config = dict(
    activation='squared_relu',
    balance_bias=True,
    init_std_router=0.0301,
    norm='rmsnorm',
    beta1=0.93,
    grad_clip=1.0,
    dataset='wikipedia_en',
)
Below are experts of layer 5 (counted from 0) of a mixture-of-experts language model. Rows are named router (the router's row for the expert), up (a neuron's input weights, with its number) and show model dimensions 0-63. Each number is 128 + 32 x the weight over its row's rms, rounded and kept within 0 to 255. Numbers have three digits each.
Before each expert's rows: "gets" lists some tokens that make up at least twice as much of what it gets as of all text; "comes after" lists some tokens at least twice as common just before its tokens as in all text. This comes from a sample of Wikipedia text that the model never trained on. Tokens count by the router's weight.

# expert 0
gets: ".", "1", "3", "2", "4", " A"
comes after: " ", " (", ".", "1", "3", "4"
router:120078093172130107132145117112163185128120143075136084063135071125175134109095131107114170157168101123099142148171132156156166132104204128074202123125102115162169117151134104135161141167060185
up13:139135126088163141085176117126132088092123133127132117162152135096164153124109042140089121136130084127077183101119107146133208158127209196109150117171114135094091129160152109100123124110147101
up14:185198096150091106155115108189191135078081099086139155146081082144202150107147127165167127099130131159082082093117102117156158149122137155098139155115096104106120068165122137124164110149091155
up15:133116130148130166099124090138127166149062139164077198169134054114141149076121157067110078152137171150121116125096100152185173135091131129086090137090165114068101144123169163131090077128069086
up16:095113137120134069216151125152141107104169140123141107134150159204117099102088142152115096048116183140114066154141087159105136112168145104133138101134150147091111148110133168108126137148088154
up17:110155142098116096098113108159120175132138142163101155110128129124126162129133129112055153146105132072118180092105135136095146103092092104105134086119118112133128164090128159125123173099172132
up18:179112120147094098213081107062139174130117144161190156111150129127180126066176166132147155121135143132081173136178115168149189086116104182109110120169147148126050136082109121160138125097120121
up19:147161110195111143168184108162208135108135088045131100153135119074159106180065116082095148080121125154121160107161132142148137085115112092144083184098209179205122146113134125151092148077098142
up20:133151149167146110141147144180116117159139142172106058135086135140139077124137175071151108109114097130078144168133078121129112120151141135118133132153121112081150120072136104191152125134121161
up21:114126123123157132146106131184099131221130118193103107086108166157070163104087130094130137144098167103167103135166173064183099094170137144096157081104069152123083129169106131083167158156080127
up22:140130143106166146102098141194079110109127081126166107106130079157065135137121086097200163107193182083141201092108140135118154119141133168155129139163144139096110188161121090131151156176154138
up23:147152171096122103075149076147111119163081101112168131122205091130156138154131112066099126138116148083099083113128114165089105137142133103099100115088132151122170121182166153123137157183148074
up24:138103149169106196160139090112101161179132045139121159157100138166161133126131160113143156164147161101115159114093145133158040099106151105106147150184150196092114124095129054120126159068143094
up25:114095091130081136144084122093145148182102101125076157096174131103102136160152109157064056117105162070140105128165168141129141177129179141133174169127188085134080133139177043190126147104151167
up26:120088185114132075154142177109109179151152117085132093069133147118160161094091097126135102122106112076039118082166156126136183113193089154126149157048165108156063144152075067111096161147160195
up27:132129096156110071142120093157147111109190116148117171114130140128151212181105094153100115058069118071009094094159151120147098091155155051144126121167103107173127130124102157113127084136121160
up28:176124093092125124107184117115133123082132098146065131091117112152124117146111161088171137112080177117153075156146114191159070082123130114161110113116131109093133112128094129115138150146112092
up29:113144114145123064142112115147100152126186115100130138117165104115127175149100185142142176129121114141114153146173134130126195103149162121150094069114122140092140148063111116124077113133095102
up30:138149111118110121148112079100144118140115135144139090133055094164114093121168098110163123083124158112060065146113121139158155200090103130122128162124086176124121175171138094105118150173052136
up31:124114121091157202070156069156066081132126155116118153061118109136070145044139193075155166128092121154115131212090170156151159133126088107136162094210130099133088092146161151081104122086151169
up32:062082190130129177179125145098107175165171124051084163111144137144187137145145173105147108153152138120090092158156163186087081120078144148129097126138135093073126104162090113161147103104099219
up33:146108118139153099177080098114156124196150103114153120166174081173113131119145168108143142143111092121121109107183171091113167078125171140185144169091095169169082101164113131138087147145137126
up34:114113108104139116144135074132167151195126111154175108165193134178135124095125132154092080114085163083122045134086095122107085088100129180132063146116099113142117075131110206034057105122085108
up35:143165109127170106126074137128178156169112116098097159094098214074092115120130113130127159124168133048109173130133125105123095109137158127088094110154088117110109103160099154143114118100140097
up36:151115184138143074129137108114074116124144100136080118135142128108162131155129113142117130133056094115085112104056107042154141113141131049157129155140145155067184128123145186086120134173147131
up37:176133080073119128178106149113139102144152174111084115109140073195138167124140104103122157139144093120126189172107137145106155121104167103162089095158127087084144136142119111124125143181123071
up38:154106142139111135105127116120070092093181059115147122143133154120138168088162143091102197124142103120155113160100136120103105108114126124108117093127130167084072132115165056182128145118120128
up39:132067152166116103142081147095098092106172130144079152140211045125136129138107136062145070157106148125172133112142122088132092170146178130043151139166186170074132106139106147199069128152096126
up40:161116127137162104097102110163154218114159147077138082080092169050126121162100149196173128133074142120173112192172164128174118154136118126129175138099146125140064135094210231102137114128102118
up41:113104111104130175127164166118123164093141111089123087102129120162124134166081046095057153122162141060070166113172163122124160135176158066164143179133146174107102158105133118156136130125158088
up42:162107135127138079120146082142175181081151118138107136163113163079189131160176104144082115151164140181123176110119072098149138142158184161108181125069136158086103099099147131138143103129119139
up43:106108138101090145112094174182145151123167133134105083122123146166082121129071110144110131077185147152144138133134139075113179165167125152151111118187138148111104077067100072113083133105087164
up44:112081050168157080072140114146156114120155141120158100092144130014137077116099059185105162152117160172095141157154154171097128093165069107141125109174095171095114142155094140108162144128053158
up45:096133078080134139134137130133140160107136126172121139138154130092121178131166157116126170080119113179104136138130147156149192155126118112127142161151138123175115118109133124145119123111098153
up46:111171151110110136103110166127159166133115159102133196138209153171166149124091141128160129152090134090120090088121050151145157098132163163114078135125125137156086144162134114124099105139151119
up47:116139111173083111107135156136146121158154113123079134091148093103065117114108126114083132134128154104040121152156141196138116141155092132114147086144109174100165131115113146109110138111052151
up48:158151126115148118189124217103147120141202188098097231158105170121095134107127104148124169157140090113091173143115123141150171071086125154115083127166100146130188137119128103088147153113070114
up49:105124150173118198191113136127115180117133146159075140132127125099124064097039093132144154207165161192111157123130144080149148126112100107162133107123177087142088168077128151122167126153095091
up50:144137180091097115088193106116108100130165150080141137090125158143131150153137131161194110081120093185113093131157092125100140115092114062074212066110134098105080082159191139174125149135134139
up51:114113136114147117144115166211078118094166129084096098151166121123155135145134114088166115094092102156081140112146157127099059151110159082099173096119136098168117137150129153079122168156152099
up52:174160162108137120130125140071178157195159095113126135135076163066170101130125171175074084107128116114146145161133052129132121132085121133160147123155136143109158161141150072121136177207140075
up53:134144140136095144165113103133156089148090153173105100096094124177151101140130116112119102117143147163113112122098122192117155067124075136158122118177147182094112104129111178166074157108122090
up54:166100178172154150115206095160128165138143130154096105149135198151101131144120112132095192155184117136121073106121147187070164211105124123141097178162158116117192089099116128112119127140048153
up55:127107184091128108060121091154130149191161076115170101152122088142147098112162116185096141161118105188113159213106171145147134112154149116088152152176154149172127151085103219112124093136094065
up56:137128092164098109154105136141199169154130143128082131193199198111093207109138087121144142188154113136148148131134163129144125117128133107122134142077117113148203158161122144115154114125127129
up57:112064125160120144157134130170117088086107068108069127117193101130101193066117132174153147189098135150104140142112140112062110166141120166176086121157104071139120075105122128118135130146118119
up58:158182101125125124233109129113071119081145076109138132066184054118124119108054140122117088141077102125115120151169129097062087086173193162132072140160064171121134144122136153093064139125080126
up59:080130045167175136162134102100161183135137149140141102086098108183183147130123094141134091077141107137181083165121113126080138126149106133120159079171092088063153200126108158160202112103157106
up60:130099080138112112143149136120153149127163071133146168148100128087128132110175125150139098116190120129125157162077171152060085154181150092087097176152136159082086095104139132128132159132163118
up61:110103093135116150152129128167112091159070121146139178123086142170128151183241147148081099137140117133166115111115143123145109123102184097162151169133112104110136114129207161141150154163142127
up62:149082125116116100092151148091119156153145080119126114042146133163107169115118171130164170085133071117068098080138117138123101060172108147097118081143135112175189154135091131126139117124122097
up63:133155136136112149133142127088079156245148107146144134057094108159160076138197132229098145084083134139126097092110126134109147116127151175155068160130151150104116114136186144132136135135114079
up64:097146128123122069110163119110103140119124124220186173114093167153156094177126150124092140126123149150126112163150124153084132116118133132063145170132081101156124081097085075071145149105109156
up65:114213098184082096126178179110152138087188168079163171048180153118154107101116103137134146165157140121107098156106147139129128159075131109169104045156130143181127084041183142191134142191160122
up66:098061143120150108108144143170104178155104120138133185115145097103117087180117103092136139125124114176127151149200123094129070149185089114116189111113138109077097090129105094119170093130114092
up67:131141135134148115059131142093151111193127137180144130157116075095091114094146181185116044168137121106121163117140116157135079156123175144082086103131114076138206077155086096140083114112085129
up68:113151130155111171138122164082166204123154090125123088148100160126154150111144145103196086146108129165153147089100116184125175173111144176109162129136130150106128121128136117071119120089061108
up69:102152089096110058160062108088106072080038088143148080093161079111159077096123177098135119158123112125112119138095102113136102118132124133073143139120095135157136121126127139111119070107089129
up70:100177148207193174167107089175115189155188084125075152131103156118151090172131085134098110126123119082070110108156108112117104144104140141147169197150124097186164070162066129170135104120111112
up71:053138138101142158114126200164129089123125119099109122138130135115089160125179093146103136163080191104142100154125152142138183102080131139168064087142135085092064072155194118203160115093148162
up72:075132107068088143093144087139128080125133090112123143074151094165114147165107157117171216119117144146135104134090097153148041108109145120195145128119120107151155113112148173082090105104163083
up73:114127137129131148152119145125139163172084155118139140143131157142116081168168106123075156129142107131161157104124153081065098148133126143083113072106192071208145131149165148150149146153106097
up74:087137143073179109093146073144121132171149058119121130117140206118188152121087173142127088110049167085154162200135095115106108131086104159106146110134144153112120132072155167082107096119135111
up75:126083116132108115153125135175145162095176172114132139113163170099145139107138099133210171172106111094133110148129131181125168147143147098138076101170102098135028182079101178087139192120093156
up76:136096139094119150120139111118095151143143122121087127111112159160143139190102128162132158156143183147118215129164079139123064144103070085193107134169118116137096139104161102130124159039154142
up77:170119155097087170150159139113146152186107120113150067097107129078204113163160096116070117118166196071089108148096151116127170131170164097126151106129130195154175132162125088081131187094125122
up78:123149135096090095174137120126090129097117122084143163115090143184152125090162116172091099157105107134067125092151156132095121133110115170080185158086094074130116137155105168071110135143109117

# expert 6
gets: " ", " (", "0", "9", "2", "1"
comes after: " |", "2", "0", "9", "1", "|"
router:158129183096161149088129162102129123115088164137129117127090048185104102118089163120123134134080111231139112132124119095127136134116088085126110139149113100087114128173090113143100066106140141
up13:128153094135127120101149130180113087144145110093095126146153136160170139103144083129156120119109107110104139173131058084054096131132114126064087136153139214220136163123101149195109049120139083
up14:032127128126071145151178111128139196039137109084096114166120157080165112142118067091075136144167108081151153124052115091112180160161163120158132157150180093135108147169105081084146047103098170
up15:095153191140111193105105114124114112129197127166116101121111089089131122134143121110136149131106100189105155051091087109096145127177165148121081161198208107162175149165121135112140208159080131
up16:218167153133089130128115135129125102113129125125103132123145165113130076152107108121021099192090140121077150137165121130135090158107158153137100093112139085117092160177097090190099097095133161
up17:094067078175131114171111110065146090141131153108092114139132156102115117117122127147170085051160199103113148123084078073155176144153085164122113182135134129142089132155129156128123136067079090
up18:088110104109128047139109076173194131067143112073120103157131165144070114109036119099128119080164167147141126120114109159168218166108174184165092114176121148204137062117088110104193152170122178
up19:125206159104155097111112152160082133110096128135120143134158122101154166150127131114142123153137159081102112141117152140108141166083082123167129168132053128118142106155101117103125101123136151
up20:152108063066101144160075112158121101138117085161164128161212088121101137159104125127113097104153145170111179131118128162137082173131154080108146063112157143156097140154116129082165153060101070
up21:098142120158112123135179118112180138086154126093161058133104117107147100134134111093070098152144125113091108112129063128120111085094102098149123109115151157108134113107130144195098058133099108
up22:123123153159166126141124129051152180096105150149159083151125101144126122092112146079142137226149114140169168120059088176133144100146139146115119142104122134091120147140056140100044051100082160
up23:158134131181169188147117142181103163138116086102108122114147110116138189119109155150140082171175154045116103149128056173086075095116150131218137112173147131152125153154143073151187142151123121
up24:175161154116181109116195162107143174141123104090073107113158082152104088061156142125071125168150079118094063034098181144149137124155124135131112145117177129130127112105164100122160172101146167
up25:147142137108080127121107125125109136114121128106113105186192063116115107116102131144111134178123159186097150116100157118061169103122143112112134088131102173159126117114093145080128179174090097
up26:125163110120124136114095142140173146096095190091106135137164124109081051085147114126088111213173116160061094095111112169139141147189115138136158133158173136134201129113183129159138090173161139
up27:093143138155070156147077095174154130113163146149147127240056097178126140099091134116099104137129106131105081098126111154136169147140169142121091064143063142111189153168137159100156160081090154
up28:113156155082117132097157119137134126142122179070109124114097137117097151192111062076176079142160125169150095165116131128119126074093111110127092113108170157085138102162135167093081151150161108
up29:138125124134103104143150133149130123162194151104184107149167054111105105115128112117164125097149114139131101157127161136126060148145070178129118114132155184151134138115187176091097131087092102
up30:066107101110069122129118118098161133140093096152163122165147068056169128138101164100136169111130073082127148075199102112141107114113179136154108085143079116151144188053110153082124131079145160
up31:091140175133078124107126138079152143136151043143113121177083098086123136117209104126131054097068129081119108110220131093136173123089124086124141167183161117139165152106163148137082163142096191
up32:164106044120155084170081137159170125145096134087093125090100046144129140151134122110068120121147079119140117136109210133156139127233118111128111146066133133145147116073122107058098165132128111
up33:142078108084150097135197113180077165120104089174137116082101194173163074109131106114119105109151113123155128148094185172123125170137143082125157122146104172148069140088105143123155112187164165
up34:142159159091138125180125118118158147141112129130125104170110107124182175107142149093084137165117118197100120120165145098109133147119168087088150139140104105148152109116126199041183115134114019
up35:163119107119135117129099175133065099125059131108121200163097161103102130107122151106127096100130188080127108121125122158084165139148109076176133139110097115174130037154129105118095129141106085
up36:130101117110103122147121183186130121126120092131136056122135121141177096143094114133160161154115171123072107103117118100137147118118161180162136112163146073069175139144122130192165116133100184
up37:082146071120092108115128146184157137101177151185144025121147114162160121145144109126091083136127145132200136148203099148062107088125056121091080107150192096162131111141173115119141147124139156
up38:092119119154093127117130138093068164100063124170116180150128154122125143132144121089095119110155098127096199117197037084139109128071129133157116152072160109162163143160111144093104107156149156
up39:095147130162140085107155188090092127178100134101075078132152118126080119095147105156131074123162133138132209110089119127109134177111106161093112169131093140098118113218151083130130129147081146
up40:121114062115144156126121066099144166093153073084106100121121084176220054148122113126127146158154172128039121119106106121065170180137192121107125150133095122086077117093144125102129143132079133
up41:118154083102147170135115131083164123150122151141097163159088073104159128082149111116162154157072107134143152092078079105165106106136173123092126148136202122111127169184176185098109115171137112
up42:119108182173148168149120148052104196112118079110083096137068097141144073120140135141107118068101131105125114081171076180150116138091117178126130083100177133106111133137111158104095129177121131
up43:165089144117060129068112112072094115113117115098117143048136136189150157137067105116133161170071184117119091145102156167136123129129123159090104135150081145128089176178095155127067124199162087
up44:119128117120139064179106159156205065134094151121098084079131043092107093134135078093125108121138094081164142110084080145179189128151129090158134092078146135073061092150129157176136114097181111
up45:103146128145122070159109149105185167164156158123122153104124149137117120105118084114137109164156157165158114167128102142077177123181106132204132203076070112094181121004111159121164094099079126
up46:153085133143137097123143111098062138127123103140104169105148159146120159175109119154150102135100199134122108144121120078142131177083049132121140125158147070145158084139134176202116116121170141
up47:136216152094116116114138181115131155133120098142110161109187161104174145160153141097107112132096129111123133155060164124122162129146150056150124139203156171150155170113071159093126142073125147
up48:119143080136125140109101173131172134081085133149144077128185114144135155082139118134143129165102122142128164144127173161134159155146139111146087140166107104110167101179153077102116082115118181
up49:134132179070119131106129125127172104140061152177091075137150197192150177179145142056132159116097109097173164114165119121126135150087135138085105102123146112098127120172150089124071187111102128
up50:110138107077177174169145121089120139127148113103118144164098091155168115133118136058121183089146204147194078200063149153105156110071107137128165122144087178225094130122117113087164179088109168
up51:149110110122127150124191101085128119193115128174102169128094158124118173096083175146130098106076102084078135077114151132108112119158147097115152104169155140112191106143150097127120155111088181
up52:155172131131110088174113151154083071134109148182138118097183150120114133099126094130122095127066099150148120122115106176114118159118122143096085142088155104116141103141066174158088112138179104
up53:164129123097116132147118109115108132115110141134059122128135123111132123076114110116109149173150136100182143124082126148130116129099096194163065081129202171097088169074098143142111150111117121
up54:124110157103111133123106168058180167107137052154131115130176168133152105141172125105136135109205077112118091152141148205127098163099158112171085168176165082128054125155117092217208067084139146
up55:131114154172098114161079152102096111139160152134212113111081084197176135119110144170183130105145163110127124082168105101167114122149158084157154174185099116119064078135074128164157112099111118
up56:150061103136136130172074141112114094141160149097099100145095150121145102167186061120162153118162164237098113086097173181125112145194099088139116151114141153151140140149169152119114180135130103
up57:163149124102123158080111169128097180138146149151161129174245189041144137117127163076139144124099128153164147175095150178115121117156171133128164145128138113099091144163132109109085102105097107
up58:098162168137097080152207136128168148164052115163102140136124149141081154071140093125095153121131133135127162112102129127172182113135115138133133133114138173113127169129092133142159196145238119
up59:097143122123151123147122144145105128094161134099130115108148131133176192081130098101110087111167108111178135107110146172186163075163133145185135110124132157151093198118138147104142087144116102
up60:170090119156124114124105139142126122133108115102158180158130115149183136140179073152137096149195164153123146106195152126115137142146156155143093165128133151143143121177126143119159133122133149
up61:156125125105078201150111165183103153166102133124210160140175108163150128133134138127116179180130177128107123136131112150117163165116120140120189099119097156074150113189117119116134140109088154
up62:109167137070161154148085178119133152146171180127114191097134114093157167169202102076144127098151152133175166138146130103100075055088124102137096059137130159141113037103175194154157148127092144
up63:160161206151136131143106146087202148133118140046126111191169123132114125133112110182119112138162174143108150102132167153138155109105149109163160130187121122102154129136075167160160111089115117
up64:066155083106149132125133163109088112108131140166148109161158076154115153124150092104163122171106121099072110128142090126111156160142147100145101118182107112131120108107147059119172169136093124
up65:103090091127123124166127135081105150110185174086112106182150114132077087075113106104163132181112133140098102170129135178084106161138106147135098076176134127164160150126141141115157133134117124
up66:130080115121044108131128113150063098116087106156124121089142125130131100115150169098129143138098149161133169144100124108135088110128128088134102130157160119117134113159102181124145177121153074
up67:081088105152152181081136159118107168166152136163108159122113210125109117078128086137072188127147158143071097037173124111135116145113148100080158154111095122102094145191100132132132141114126103
up68:194162142148061108091107065095066110057126166165086124121111141130115155107132172093141132123131153085095125069162152102145145110102095129095104137077168223177058125165119118094156093108161156
up69:069156152181116143204115049140101141122120136145135093178162103194082155099085142134112179178181184161130120090178167126124125138067132127085144154114116123149145132067107114112178120123083115
up70:130154127123190141153133070130093144134144169152135153128155104186095145147081136085157114144121162122110104084109045107074111139112124153153097181076098120151107134149147140099069124147170116
up71:180158118096129097165104147138105138147151088131106140116150113094134127123141190184066146129133139151134113133092159156098119161120084135138104091132182151109126101051166177049093041179157133
up72:128138114144121150130109122161107166101086125134156100137123098137196112132195103210186102149109118118106127092134144117192163113199118120111124083119125142139121089092104119150093080129100131
up73:132101058196157134174083125143207142124123090102141129096177149098163075108107170152102203178123136149110092189153159109140142140103098082159145135116147144128131156143123067099109110153126127
up74:078116158063135067086209114130114115192155093132103135117159110142137155070117086122185094085187119131132114117097110170120110139136084136128085147096136130079106133156119109109119141089111186
up75:134084119090195104178180112134108171133176149112206137101146102081115149175113210122166123107140108180097141177123222102132135112136137153141110121140127127101111108114080132121175124125174061
up76:177171154146164054112092136100185167164186076116127089091134107161092079150113124111059140109131111127164157130144137132208160127160128162127141146171085153130106117128133153135133147111103093
up77:069190150133163192140159132107169063113123166126146116139147173126100147129153135173134166159146176150053145133069115082114143152152121180146105095161121133122165116162106183128109120062155116
up78:125117104165141173089070101156109136060103154096127163146097131105103131109104126138146120120153136118038105093145121106086133116135084142145149116075137121116108117157100129142123109139057054

# expert 4
gets: " the", " in", "-", "|", " of", ","
comes after: "\n", " in", "'", "ed", " at", " for"
router:104081130135138133140127170126076150137087129165126130118100072113201190189163116127138164079149171093127127138138100140133120161153138099144098141118108083191084175131063112118123127140132194
up13:077178089092137094155098082082154122160155143172086160140175157142144088109119065164079103080177124157189121159188188123131147136145172127113130182079116119091111140136152100117197094159100145
up14:128131093055132156150098127079162104163130101142111150139190111148164134048158139086109088097098108165149162134129084054147157112137124149166134097143142122128112091124165104159101170128084119
up15:184126193120095132142129093159125094103187125137125103096171105167102137157108177145071122165150112177082145110194093094129104120179130154113183087162115199061135079084120093142116093138112151
up16:106101134110133102154121107181186166122121075066109107103159143117095070138072133142158170102128149153079120070112088128091097126130082134123089131114111112119102072062151195088121101170139117
up17:088130135091154151128126058076101180142166125100109173040085133121148103092157105166139081111158139165185171171152093103121130127127183154065099123119115063155128099142150150153155154170130150
up18:090127147152130115122069130117103122144120134142146065124164109120112131116145111140118177137159076123075122155147128147145121137138138106060057139132110141182129116110132160140112130116109128
up19:111124085092133106101072081164116128070186144126100088103128154119116129113136155153141131083170104115132104069134161094131138149117130170083154109128162085147200146167117114083145107090145133
up20:170201196133128104167175103157151076168162141170119171182128145099173126139138065107139189123131143133124117116175197135098123112092136111107129149116097113145112113110103101145114174142066103
up21:123152130114171098175128153132152134055186114104171095190135111194132136134130094070151152184179143065093073216147130100101087114080141168125144115162079165098138117080068125095135160080105156
up22:150100095088151089115131120113153144126132170110094104116135103148084120138143153153129192149156130064170182166082102116094162172106118099080099134175124142101105109179082179113095172120137139
up23:149087077124181160097203135065142092127100133172098134098104079099146070122170128130152109084103128197133085113094140206131139193149099177077146170184145042149155143140104157134138139139055122
up24:094179118113117097143090128066135141107115171064150160198093065100099163051122189068108068142128097132099168126036140137151137143184148109118112123071169166173124166146118156215119135133093123
up25:176095179189147153176097150112147161118150155198106109055139103159101126108139100142145118171115120132126146158107090154122136131171167122105174119127125158118086104133133087097145153145104183
up26:099164168103080122162212137121165118103156106092131087164111127106122143117145122070113114076176150147122188197171138140107105158128047103144080135204140180155135132164106138163123181155129157
up27:130178138146117099158081107191093078126059118118135069137142125148160124091200110099161168128124085145070148054168117202144121096182139087093160138157117121170121121158141052176189161096147140
up28:100130102145106097105118149146155106105169103147089123127166137115163119147131118131151149112107128120125092121119180096121159092022111065166149122236156127106130144161085110109088083127150113
up29:119188157092145129164166138153087136105086106140110114120113098182099164154180075116103081143136157086111089101174165126128118125098101117152061082063109092181100083137106100127119128108106122
up30:167128127109106134162092186103100107083121113147129144142136100080127154155119108136168188149167102093135159163111061144118160169190167106180145143134075148139149135181133097108109162148142174
up31:198144131148121084149108156126081122114093116108133140100212121147164116085122165185106151142066139129134136183113132136169147138135184194181152131111086085111192128085136116121154135137104129
up32:145145112083203127144162124129166122135125145111162118104095128116054143086139108163048096144075158111184117157208126090187109108072114130123054172115094091074099094088087162134104113103134093
up33:118125145117144133209166120085082132112122098154136155126103128161177162168134103085130235175164111092144120171116141115153137101126200097100152204161091104069064165149145177167160148117088069
up34:149164155133142071112089100139106111092100153172141123134171132048158106140110102107107078080152075121113126171136094167104121099151179151167105158154143195076142132125142164132140064133146063
up35:136141135149115115150165054176115141133151208162156148080132112121114098105098162118127175118132159105105140116119112136153143141154176091116165151166128114114195127112117089082201084123149107
up36:118125117131177067058144125114151143112152144131138054098110123127134143112185155126087127143187148147150143101113095128133101048162103172147071103109094111054132083087117168116122129164126201
up37:207149106094021111203124148088197124137155114093079146141168128128162105142150104102072186134158108082098087166166120137173184167111123068148139141168117107155129160183106183105112170154123117
up38:131132148118095079128171146123123155174187083151092105120177080126149166169125159130144130098098106126150143147142167108080086137120144130152134154102107055176140143189180115139118168109186174
up39:159157094138097096127093126134189134183123084148131145147161106120074121157081163067116191090160121152133154169090123117177105134177214108154117120172160128091127140087171092172130132089146091
up40:091111159112136133145179150153159175169112141124152163098120091158080182156127131100176123143188109143094141120107105178130191151161123120119091158134159122168125110120058147120132140106174153
up41:136108197065161101141130123196072131160116174118100132168125080156122117151093077124122099138102033100161165204092092110138094146150177100109084126074070069135114117124193169091082118094152108
up42:136086107123095116126075147153107104127087088178130095130106053139123170108107132100136091099118150076152119119172144160152128099132205101154122100131129109124148190077086144170162128121119117
up43:177133089136111089141099133087140125102171148134086140095154156068212074101184115157171139111079100090168119179132174090142182102164160127116141158136075109181075101119098110131083134086197135
up44:141121153127152123170120102111154158162104102083075180156144169099108110166086126178155118166135146151158190192168127137140135123182154150058130128086094113166173114140193134185167153117141103
up45:105140077079085147117084144114174106162090062217164128138069145121061152139153132138133077135149088120135106132150116152176105169210063100132132158114102143129146094136168138073208125097089134
up46:075169134125099099084156197120161128153135070125173139158160117090099107149093174111144086131101066154137137135086150157127110137061128160172099093083193193143125102160164071155162081099104121
up47:152074112114059172069188147151148160157163143127180108104122137090085137128135121147108116100180139141083112137137151127044113078089127114133118176065178171100148159178107179113101127137095159
up48:184139149142127143092142077138097130146165147142151080145195154139187143081188170076117161144142146102087084115126100105160128112057121084181141153209110213102083149122152194066119143113139140
up49:127151109109175138116146090154077146140125143098163107088147172179153137134204162142124127136081135154094120136158123149137160175151101168144107146123136156154151168156068109190129180124111160
up50:165103155083077175125148158094108069116129160141154174125089166177147105203114167108096202098079107189192070165115129100138159156090088101117129165139102197110150151140082126101156138157144177
up51:149134131094138135106125111130181118169143085164185092074164115096164145142059122077112140078124160153121124121135113172108069112124111183141158096131108093077090152137184059108137088143106088
up52:149154195120154162113148101138098132085147138134147151152106136133173122171117138156128175084174077181085137127073138099090088133161069108105138085163167080088086111127150144147198150132128123
up53:111167112160144149190158158141148133108138071079095081155126133165127113107170150168138226128169138138098083155098126100093120154110086123143121153186122139111118138136131122130114149124153174
up54:059072122153133103092144101115137113157155129092078155078132127121155110144125142112132138133173141120096156171171125088145132115129070154129114169155122142115075123155122133123077151125081118
up55:144130156129092095098102180105117113137138134130147126098090169117124115118062082146167116079106161109158094105138154103089110154105132084125157104169117134179112072126088117146053151096113105
up56:162119151156160133158188066148131136135123138155116049142113114091132145091123167161202126066119133130119103143089125112107138144091136107121124130194100157155115152111088143181145166139175119
up57:173164100113163185168122128128168081211168162143115176109123073114096162118119037138156134141101114115154157172146147137163167156109097221144057128123099077176131140129131099188128079171195130
up58:117124111122150107116100151114143158143100122135154112098126085163171147110116151117073130156069100135084097094116143104139151125170148148141143121114138123121133150097109234114113194122154156
up59:177082102092124083074144103132123081113123114165138123183141131142107167114046126131145096076090124141065147136153116105119136121155041151139147142159059126099083153160174097084138100155113093
up60:172108079107152184137112110085106152101119160065113114074137123115132175054164144179141120083112098122059112158131101156161130147052174107136059092151122124113114154113133122151126131121137142
up61:158139110197115136191129164164168148099082165138076043149097063160119076164171095109190131134123192129119188098119151180115172138116142111125106117093102102135109137102176096168103144219114079
up62:103166123106073159147137167137152111173142158124145078103055169112143129141131110131084105167133139184134100131172137070112129127136077142128163132166082137145068076117090136089116119159138186
up63:065164173093109123121092162140174097146099079135153119147162171116129129073182131093099093185157116102152167200126108163182157166151147112090085106078144130124131165108149094161103197124163158
up64:146115145102143136124164106134075168079144123117125165173110142170121125132072206136062141124114129141125162129183177130157116108198112104139104200121149185158132118138133143118204107095123141
up65:098113117133128113063079149120122150134138178130071125111136137099146133148156091157149156165128154082146164105109170186164113149096157107116127176130128125144166113103126160133185139097183099
up66:176131142149138162148166100158133196152148134116087130117189095124078162133096133112107167104128118124088177125078099104142078091115142160118114081105125071128228147045188133056134161155133138
up67:172082119094095174134079130120198113093137180144122137101206144106164146155156109100123068130070096090085104130111167099132092173107126107148181143150102120076070109117092071101077148106153149
up68:115101153099060144138173114128103167142149164113129055176197107149108160165067150147142091095120091161115139124126136190111129159121175118155148076177135119149105046126119106173094140106143160
up69:155167187110168088105142187183150110153162104111171142186116111173198166106139176147105154098115128099135161140152127113097115107122088136077150197149081089157159148128179144150165096060112122
up70:145175104196156089158123146110077101129079117126134126156137150110135171171168063099143127196110134141144154133133083088146106137188134067135143180085111119141117166138057111094150160117130138
up71:078080136087113153161068150054129123162179083075126096139093156090131173144199096102137130116158173177149113170110096106139163135142182098134141122125114104136146042117101076137112150132122110
up72:182060063104132188179155152116139110128136122124110139105120132159169077104117145084174194154113093137091129178085093164095149168142151105132149113131153128135086104138125139097110139167159126
up73:114099161132167169182115123074194178079073121156074136150185105163087118083120132114096081175143116084114141097104139112112116168116116204152163162190197118174156096139051130081053147150106059
up74:112128096078139202112075117087092120128061126141104132165130136165162153136194116149102169091140149138105184136149118086122196169157147168181147172174101131119200189131097121144166172132122176
up75:136161111088158098127135066096106125091131119146104174097119071128092130124143106154108131177120120125094145134121145107110139153154100107126129072159123163140109091216076167179228083103070116
up76:158081090170180133140109132115166073136129165104144074146142089141104148171074114035104172134122152102153106087162143165131128115092174064116100103145123115028168140145109168145104085078136109
up77:106096066100134127146162105135141111148122116119178101165164082104156126066160127060168189148168173103096125107084105118080142177135102114136138187103142174149127151121067170090101170129099120
up78:128128179104114067198123152146107110112145039112120152102111149117153125135166117159099145082128152090106079149106143104115150074146126165116143154092196123201108142084117167064107165113047151